{"n_layer": 12, "d_model": 448, "n_experts": 32, "experts_per_token": 2, "d_expert": 224, "d_shared_expert": 0, "activation": "swiglu", "moe_layers": [2, 3, 4, 5, 6, 7, 8, 9, 10, 11], "router_score": "softmax", "normalize_top_k": true, "routed_scale": 1.41, "balance_loss": 0.00223, "balance_bias": false, "router_z_loss": 0.0001, "router_noise": 0.1, "init_std_router": 0.0139, "lr_router": 0.000711, "n_head": 7, "n_kv_head": 1, "head_dim": 64, "vocab_size": 36089, "norm": "rmsnorm", "norm_place": "pre", "norm_eps": 1e-05, "positions": "rope", "rope_base": 10000.0, "rope_fraction": 1.0, "qk_norm": true, "attn_scale": 0.125, "tie_embeddings": false, "parallel_block": false, "init": "uniform", "init_std_qkv": 0.0271, "init_std_o": 0.00553, "init_std_up": 0.0271, "init_std_down": 0.00336, "optimizer": "muon", "lr": 0.00636, "lr_mult_down": 1.5, "beta1": 0.93, "lr_head": 0.0108, "grad_clip": 1.0, "warmup_steps": 50, "schedule": "wsd", "decay_fraction": 1.0, "decay_shape": "linear", "final_lr_fraction": 0.0, "batch_tokens": 131072, "seq_len": 1024, "doc_mask": true, "train_tokens": 1044000000, "steps": 7966, "dataset": "wikipedia_en"}
Below are experts of layer 4 (counted from 0) of a mixture-of-experts language model. Rows are named router (the router's row for the expert), gate (a neuron's input weights, with its number), up (a neuron's input weights, with its number), down (a neuron's output weights, with its number) and show model dimensions 336-391. Each number is 128 + 24 x the weight over its row's rms, rounded and kept within 0 to 255.
Before each expert's rows: a language model's description of what the expert responds to. This comes from a sample of Wikipedia text that the model never trained on.

# expert 26
Description: Modifiers after articles. Adjectives, numbers and compound first parts after a, the or an, often before a hyphen, e.g. well-preserved, one, light-sport.
router [105 104 136 135 137 108 113 122 151 174 135 150 122 134 112 144 157 123 135 162 135 109 141 119 111 140 109  90 137 108 100 111  85 139 128 136 115  95 129 149 115  91 124 154 138 122 118 171 152 205 107  60 133 113 144 136]
gate0 [137 134 116 106 133 121 136  98 112 158 137 123 208 112 119 110 143  86 135 121 139 143 149 133 127  86 136 119 155  76 133 114  97 104 149 130 149 137 138  97 143 153 132 115 145 154  86 159 134 116 110 162 107 138 148 128]
up0 [128 100 137 126 145 153 148 112 144 136 160 118 151 144 160 150 136 180  99 171  87 154 138  97 141 119 141 140 145 132 126 152 129 146 141 119 162 128 127 116 160 178 147 151 104  81 163 139 112 136 125 151  96 153 124 140]
down0 [121 112 137 104 118 121 131 119 115 161  81 113 114 152 160 123 101 118 133 117 114 129  95 165 136 134 127 130 151 111 113 139 115 157 141  72  85 142 149 182 104 123  97 123 122 158 125 116 146 134 160 117 130 131 100 125]
gate1 [121  84 143 126 113 108 140 131 150 182 114 105 106 190  84 153 115 169 122 143 142  96 139  93 136 164 149 129 136 129 109 137 124 152 149 159  95 150 114 135 131 120 113 121 177 142 149 161 142 145 124  91 143  41 123 109]
up1 [135 145 135 100 113 143 156 105 142  99  94 148 123  97 132 108  92 124 131 104 130 133 131 107  59  98 149 106 161 117 151 151 137 137  85 131 131  83 128 115  91 133 122 169  96 137 118 126 145 129 142 101 120 127 119  96]
down1 [125 142 100 107 113 148 112 138  97 151 123 114 164 120 139 122 121 143 160 102 103 139  99 145  91  92 116 105 120 141 118 125 152 139 127 146 148 105  96 125 151 112 132  80 121 131 121 110 124  92 148  75 123 111 100 112]
gate2 [112 178 121 118 127 129 182 109 134 175 116 137 122 106 147 140  73 118 171 141 103  84 106 132 110 119 143 149 123  93 120  89 129  76 167 140 137 146 125 138 148 121 129 144 106 128 103 156 162 139 167 102 101 123 152  89]
up2 [158 155 120 140 143 164 145 132 173 119 131 145 102  56 134 114  84  30 153 113 108 104 160 128 110 117 135 117 106 119 160  83 151 130 132 160 116 111 152 137 132 143 123 130  88 122 163 145 128 128 104 118 123 153 110 145]
down2 [153 137 118 163 101 162 114 117 128  93 143 149 143 125 125 121 129 136 127 141 149 135  91 136 133 164  94 141 156  62 220 151 126 126 108 126 128 142 153 125  82  65 178 113 150 107 137 123 125 112 129 158 127 110 142 170]
gate3 [147 147 130 155 133 119 153 126 117 157 112 110 139 140 100 166 158 128 139 104 116  88 124 101 100 107 146 124 128  96 132 143 142 111 141 153 150 159 129 174 132 108 162 152 153 107 174 138 103 136  94 162 123 140  92 109]
up3 [126 157 122 133 114 134 107 150 160 103 104 129 177 112 198 140  90 120 143  98 129 124 138 145  94 103 121 165 128 136 126 155 102  96 134 109  95 117 134 127 126 115 109 143 133 138 152 135 137 137 145 139 107 133  82 134]
down3 [114  86 143 107 116 112 153 110 130 109  88 144 157 128 124 103  80 138 150 144 125  78 117 169 120 108  91 148  97 107  72 113 178 175 163 143 103 151 168 124 152 136  97 155 133 127 124 129 131 125 163 105 162 108  98  99]
gate4 [ 95 104 105 178 126 126 165  68 144 124 126 132 118 108 170 125 115 152 107 129 133 131 125 161 147 143 118 144 147 131 130 151 147 106 128 162  91 124 112 115 127  95 103 134 143 115 108 178 140 150 133 105 102 134 119 142]
up4 [133 142 125  97 162 126 123 104 116  91 162 173 138 110 128 134 100 147 111 140 122  90 116 134 167 183  79 138 136 170 129 108 119 137 121 127  85 151 124 119 105 157 104 143 154 103  89 131 130 158 147  92 135 144 127 118]
down4 [148 106 142 118 186  87 109 138  97 149 148 109 113 124 156 108 103  98  89  95 120 103 129 159 159 111 148 171  77 170 119 176 135 123 119 144  92 139  91 113 146 118 119 120 146  97 123 104 132 184 153 138  96 156 108 130]
gate5 [149 132 150 116 127  89 145 191 131 138 126 102 170 147 155 149 135 136 112  76 115 151 164 109  96 158 146 144 110 105 107 125 134  91 136 161 173 106 118 145 130 108 148 110 129 136 112 142 112 147  55 124 154 155 131 160]
up5 [123 112 131  90 133 192 142 121 137 149 105 125 114 148 143 132 153 116 144 160 129 143 141 135 127 139 154 126 140 143 155 158 166  95 158  89 142 115 128  92 108 141 140 150 134 138 150 156 109 100 107  95 129 143 135 129]
down5 [119 119 100  80 111 103 174 175 139 118 128 123 100 108 160 136 129  97 104 156  96 162 178 118 176 137 127 111 127  94 160 151 127 127 128 103 103 107  99 112 150 149 132 132  86 175 123 137 162 130 117 109 132 122 146 133]
gate6 [127 128  83  91 140  87  96 131 107 138 179 151 129 125 125 152 119 142 136 151 155 131  85  93 114 203 112 125 134 133 113 132 105  92 138 139 140 111 157 180 130 116 134 146 119 110 111 117 147 141 114 123 103  88 111 113]
up6 [122  84  97 109 127 131 129 117 166  80 132 120 116 141 130 121 147  79 122  97 114 129  94 101 135 108 109 145 155 119 126 145 102 150  98 159 151  95 142 178 128 129 163 170 170 124  68 166 104 149 146 128 121 103 123 121]
down6 [145 125 147 149 135 144 128 156 116 118 127 120  93 116 129 110  96 122 161 144  76 145 177 165 119 125 142 116 116 122 140 158 170 129  95 144 136 135 142 138 137 131 162 115 123  99 177  96 150 131 126 102 131 117 118 123]
gate7 [156 109 110  97 137 142 128  59 117 126 105 107 110 124 117 109 111  67 145 138 139 110 117 106 137 106 109 140 104  77 166 122 143 160 135 153  98 154 106 148 115 121 122  94 125 146 118 130 144  88 162 136 129  95 162 117]
up7 [109 141 119 147 102 136 108 133 128 145 113 102 131 153 147 104  96 156 115  93 172 122 107 170 133 114 118 161 120 132 108 130 135  98 136 107 112  93 126 142 127 133 105 132 133 151 130 126  91 159  99 173 147  94 176 173]
down7 [135 105 120 130 127 130 135 137 159 180 160 154 111 110 144  92 142 146 117 113 136 115 134 121  98 157 123 118 100 112 145 112  96 151 135 153 104 128 177 100 153 133 138 104 129  97 170 127 113  88  92 143 137 155 133 124]
gate8 [155 189 130  97 130  95 109 154 140 124 121 109 167 151 153 124 132 137 140 112 103  94 125 108 103 118 121 156 135 164 166  69 163 143 103 131 196 139 122  69 120 118 166 115 137 105 111 141 113 116 118 154 104 140 155 137]
up8 [ 94 136 135 122  90 110 120 122 144 166 125 114 107 120 152 128 115 160 127 152 101 147 140 132 132 122 131 164 109 138  95 103  97 119 143 120 107 128 167 131 108 106  96 143 165 110 106 167 170 124 125  97  66 121 180 118]
down8 [ 94  91 123 138 126 114 146 155 115 131 128 117 119 183 122 133  68 122  93  97 149 133 136  90 143 133 131 126  79  96 135 136 111 114 140 153 163 142  92 100 131 154 121 112 117 143 157  98 147 127 123 126 113 165 110  80]
gate9 [102 133 125 130 114 158 119  94 158 170 130 149 151 107 103 126 145 119 131 114 131 145 107 115 126  70 133 105 196 171  91  98 105  95 161 136 149  86 116 171 115 116 114 112 137 155 133 113 102 162 128 128  95 185 123 146]
up9 [102 138 128 133 146 161 117  94 144 137 110 121 160 130  80 170 129 130 141  81 145 159 143 148 135 136 180 110 119 137 100  92 153 171 135 122 142 123  98 103 116 164 119 114  94 117 152 108 123 148 121 134 138 130 112 127]
down9 [135 150 138 150 124 137  86 177 116 117 131 154 133 132 163  95  95 134 129  93 124 118 130 110  66 117 147 154  72 107 136 134 148 129  72  98  93 158 137 118 123 118 147 104 132 164 108 120 107 120 165 103 159 115 125 127]
gate10 [127 140 138 106 129 100 111 114 151 131 159 116 160 112 101 128 134 124 107 159 132 144 122  98 109 151 118 120 129  97 118 138 133 136 116 127 104 139 117 145 152 151 122  86 141 145 170 130 115 149 111 139 155 151 125 135]
up10 [121 168 142  87 106 153 109 133 130  98 146 129 161 123 153 172 137 123 203 104 141 120 133 142 146 119 116 108 135 161 109 122 112 159 126 134 131 181 152 140 147 103 122 105 122 128 160 187 102 122  91 139 135 115 111 159]
down10 [182 119 123 113 166 108  97 111 170 136 131  96 100 151 128 148 137 127 137  76 151 132 150 144 136 139 130 106 151 131 180 133 123  94 131 136 135  80 123 143  54  94 119 142 113 159  95 117 144 132 150 120 123 122 157 139]
gate11 [135 107 129 162 117 123  86 112 151 154  55 134 113 174 126  90 118 147 113 138 137 191 136 102 122 123 139 117  93 125 152 134 134 158 156 109 138 138 103 121 138 130 142 128  94  97 107 134 136 102 114  91 104 126 154 150]
up11 [152 126 135 126  82 128 104 108 130 140 127 144 102 113 159 110 148 140 147 146 147 129 125 101 130  84 138 133  98  54 113 150 121 127 137 123 139 120 168  78 121 130 101 117 135 110 105 139 184 123 148 131 166 118 142 114]
down11 [126 116 123 170 136 155 141 107 141 138 175  80 138 127 123 154 148 130 114 157 142 131 155 158 136 159 171 122 151 156 167 138 177 117 128 141 104 135 124 123 133 127  87 153 159  74  91 129  98 121 128 143 120 139  80  88]
gate12 [135 145  91 109 105 172 142 102 148 120 127  58 160 132 138 105 129 141 126  91  97 105 118 106 110 151 123 105 130  98 153 139 136 113 125 131 102 114 135 151 160 114 117 108 150 155 113 115 160 118 133  93 220 139 141 137]
up12 [128 142 115  98  97 156 110 113 130 153  94 107 128 144 177 132  77  89 123 157 113 125 153 102 148 119  98 123 133 163  79 106 116  97  74  71  70 155 141 158 136 132  83 150 116 129 146 126  88  99 151 146 123 133 107 118]
down12 [123 166 148 124 178 115 113 127 117 145 106 113 145 130 105 105  81 150 124  97 106 136  71 106 127 172 137 119 126 132 126 102 128 115 120 146 167 115 127 151 136 169 146 116 106  97 114 113 102 151 129 139 129 149 104 135]
gate13 [128 114 147 143 141 102 149 117 131 117 135  76 135 184  97 104 121 111 171 129 130 154 125  70 179 138 130 126 134 108 131  92  98 124  97  96 123 162 126 116 111 109 121 158  81 154 125 116 158 133 128 156 136 173 145 143]
up13 [122 135 121 145 143 157 128 136 134 156  96 146 115 131  88 150 115 115 127 117 123 117 117 145 134 119 196 157 128  88 100 148  92 151 104 122 184 121  66  96 134 144 160 100 119 130 187 144 103 135  79 105 101 120  71 107]
down13 [129 127 118  81  95 113 134 139 156 178  73  93 131 157 135 181 113 161 121 155 117  91 100 171 128 134  98 163 147 129 145 148 106 146  77 170 124 140 130 187 141 127 125 133 131 116 150 130 157  73 136 119 143  98 166 138]
gate14 [165 125 140 120 120 132 151  99 119 165 137 130 124 155 112 142 140 147 161 151 155 178 170  92 142 147 109 105  69 132 155 100 161 135 120 116 125 113 143 120 114 102 102 120 110 135 157 168 156 122 132  87 140 112 176 154]
up14 [135 127 151 144 107 108 129 120 114 167  80 159 125 146 119 145 145 130 140 132 116 113 128 113 129  99 134 165  77 102 118 137 140 112 125 156 150  89 120 154  96 108 139 122 128 185 148 172 151 140 176 102 126 134 146 104]
down14 [150 137  84 123  82 118 191 133 167 141 128 146 118  76 136 133 145 137 135 129 136 119 127 160 171 106 146 158 144 165 100 178  92 145  88 165 141 154 136 111 102 149 103 147  80 137 127 142 139 118 127  90 122 110 137 129]
gate15 [138 134 120 112 100 105 134 150 113 151 164 121 129 123 144 105 112 127 145 110 133 166 138  95 100 118 126 131 127 131 120 104 125 119 113 136 143 151 139 130 139 163  83 132  93  87 126 109  98 115 103 115 110 166 156 148]
up15 [142 119 119 146 163 150 124 122 130 136 129 127  92 114 129 142 140 131 143 142 147 127 134 156  69 185  84  94 148 138 147  93 123  82 110 134 123 101 108 118 100 120 135 171 120 139 117  86 142 126 157 165 104 129 135 103]
down15 [128  96 141 151 123 133 123 118 140 135 156  98  88 115 148 171 172 108 131 141 121 158 130 161 115 112 139 108 113 198 121 146  99 126 157 135  76 156 108 153  82  90 122 125 139  77 160  75 137 100 121 110 109 141 131  91]
gate16 [129 117 108 103 115 120 115 101 118 117 145  85 115  90 100 101 119 138  93 150 101 122 122 142 125 110 110 123 133 111 137 115 131 133 165 130 116 139 160 131 126 128 129  98 102 146 142 142 166 154 145 131 143 111 100 103]
up16 [143 113 108  91 132 126 114 125 140 111  84 116 108 138 137 143 137 128  86 148 145 121 109 134 149 119 147 129 134 150 169 146 130  96  87 111 130 147 172  90 116 116 150  85 140 135 128 148  86 152  86 153  85  80 136 133]
down16 [145 122 109 135 150 141 145 156  93 100 141 136 132 141 150  95 144 146 169 111 161 153  99 134 179  87 148 151 131 141 121 100  53 140 126  68 184 113 154 140 144 125 144 161 112  95 136  99 130 107 125  94 108 108 136 130]
gate17 [130 138 133 146 139  99 109 122  99 111 134 161 101 159 133 130 142 138 147 136 118 137 159 154 113 136 154 175 112 116 123 109  74 182 146 135 160 155 135 121 136 109 120 158 136 118 128 194 112 109 120  95 129 119 144 181]
up17 [151 147  95 140 137 105 112  96 135 145 118 136 151 149 138 123 133 149 120 154  97 101 173 124 183 143 122 139 118 115 118 143 138 125 157 150 128 149 129 100 114 145 146 144 116 115 136 111 135 120 145 111 155 118 151 116]
down17 [101 121 118 155 152 162 153 149 122 136  63 165 144  98 175 100 138 110 132 108 117 164 132 147 123 113 148 122 144 146 103 158  79 148 117 113 116 162 171 140  95 126 143 157 108 124 127 128 166 144 108 143 158 162 102 104]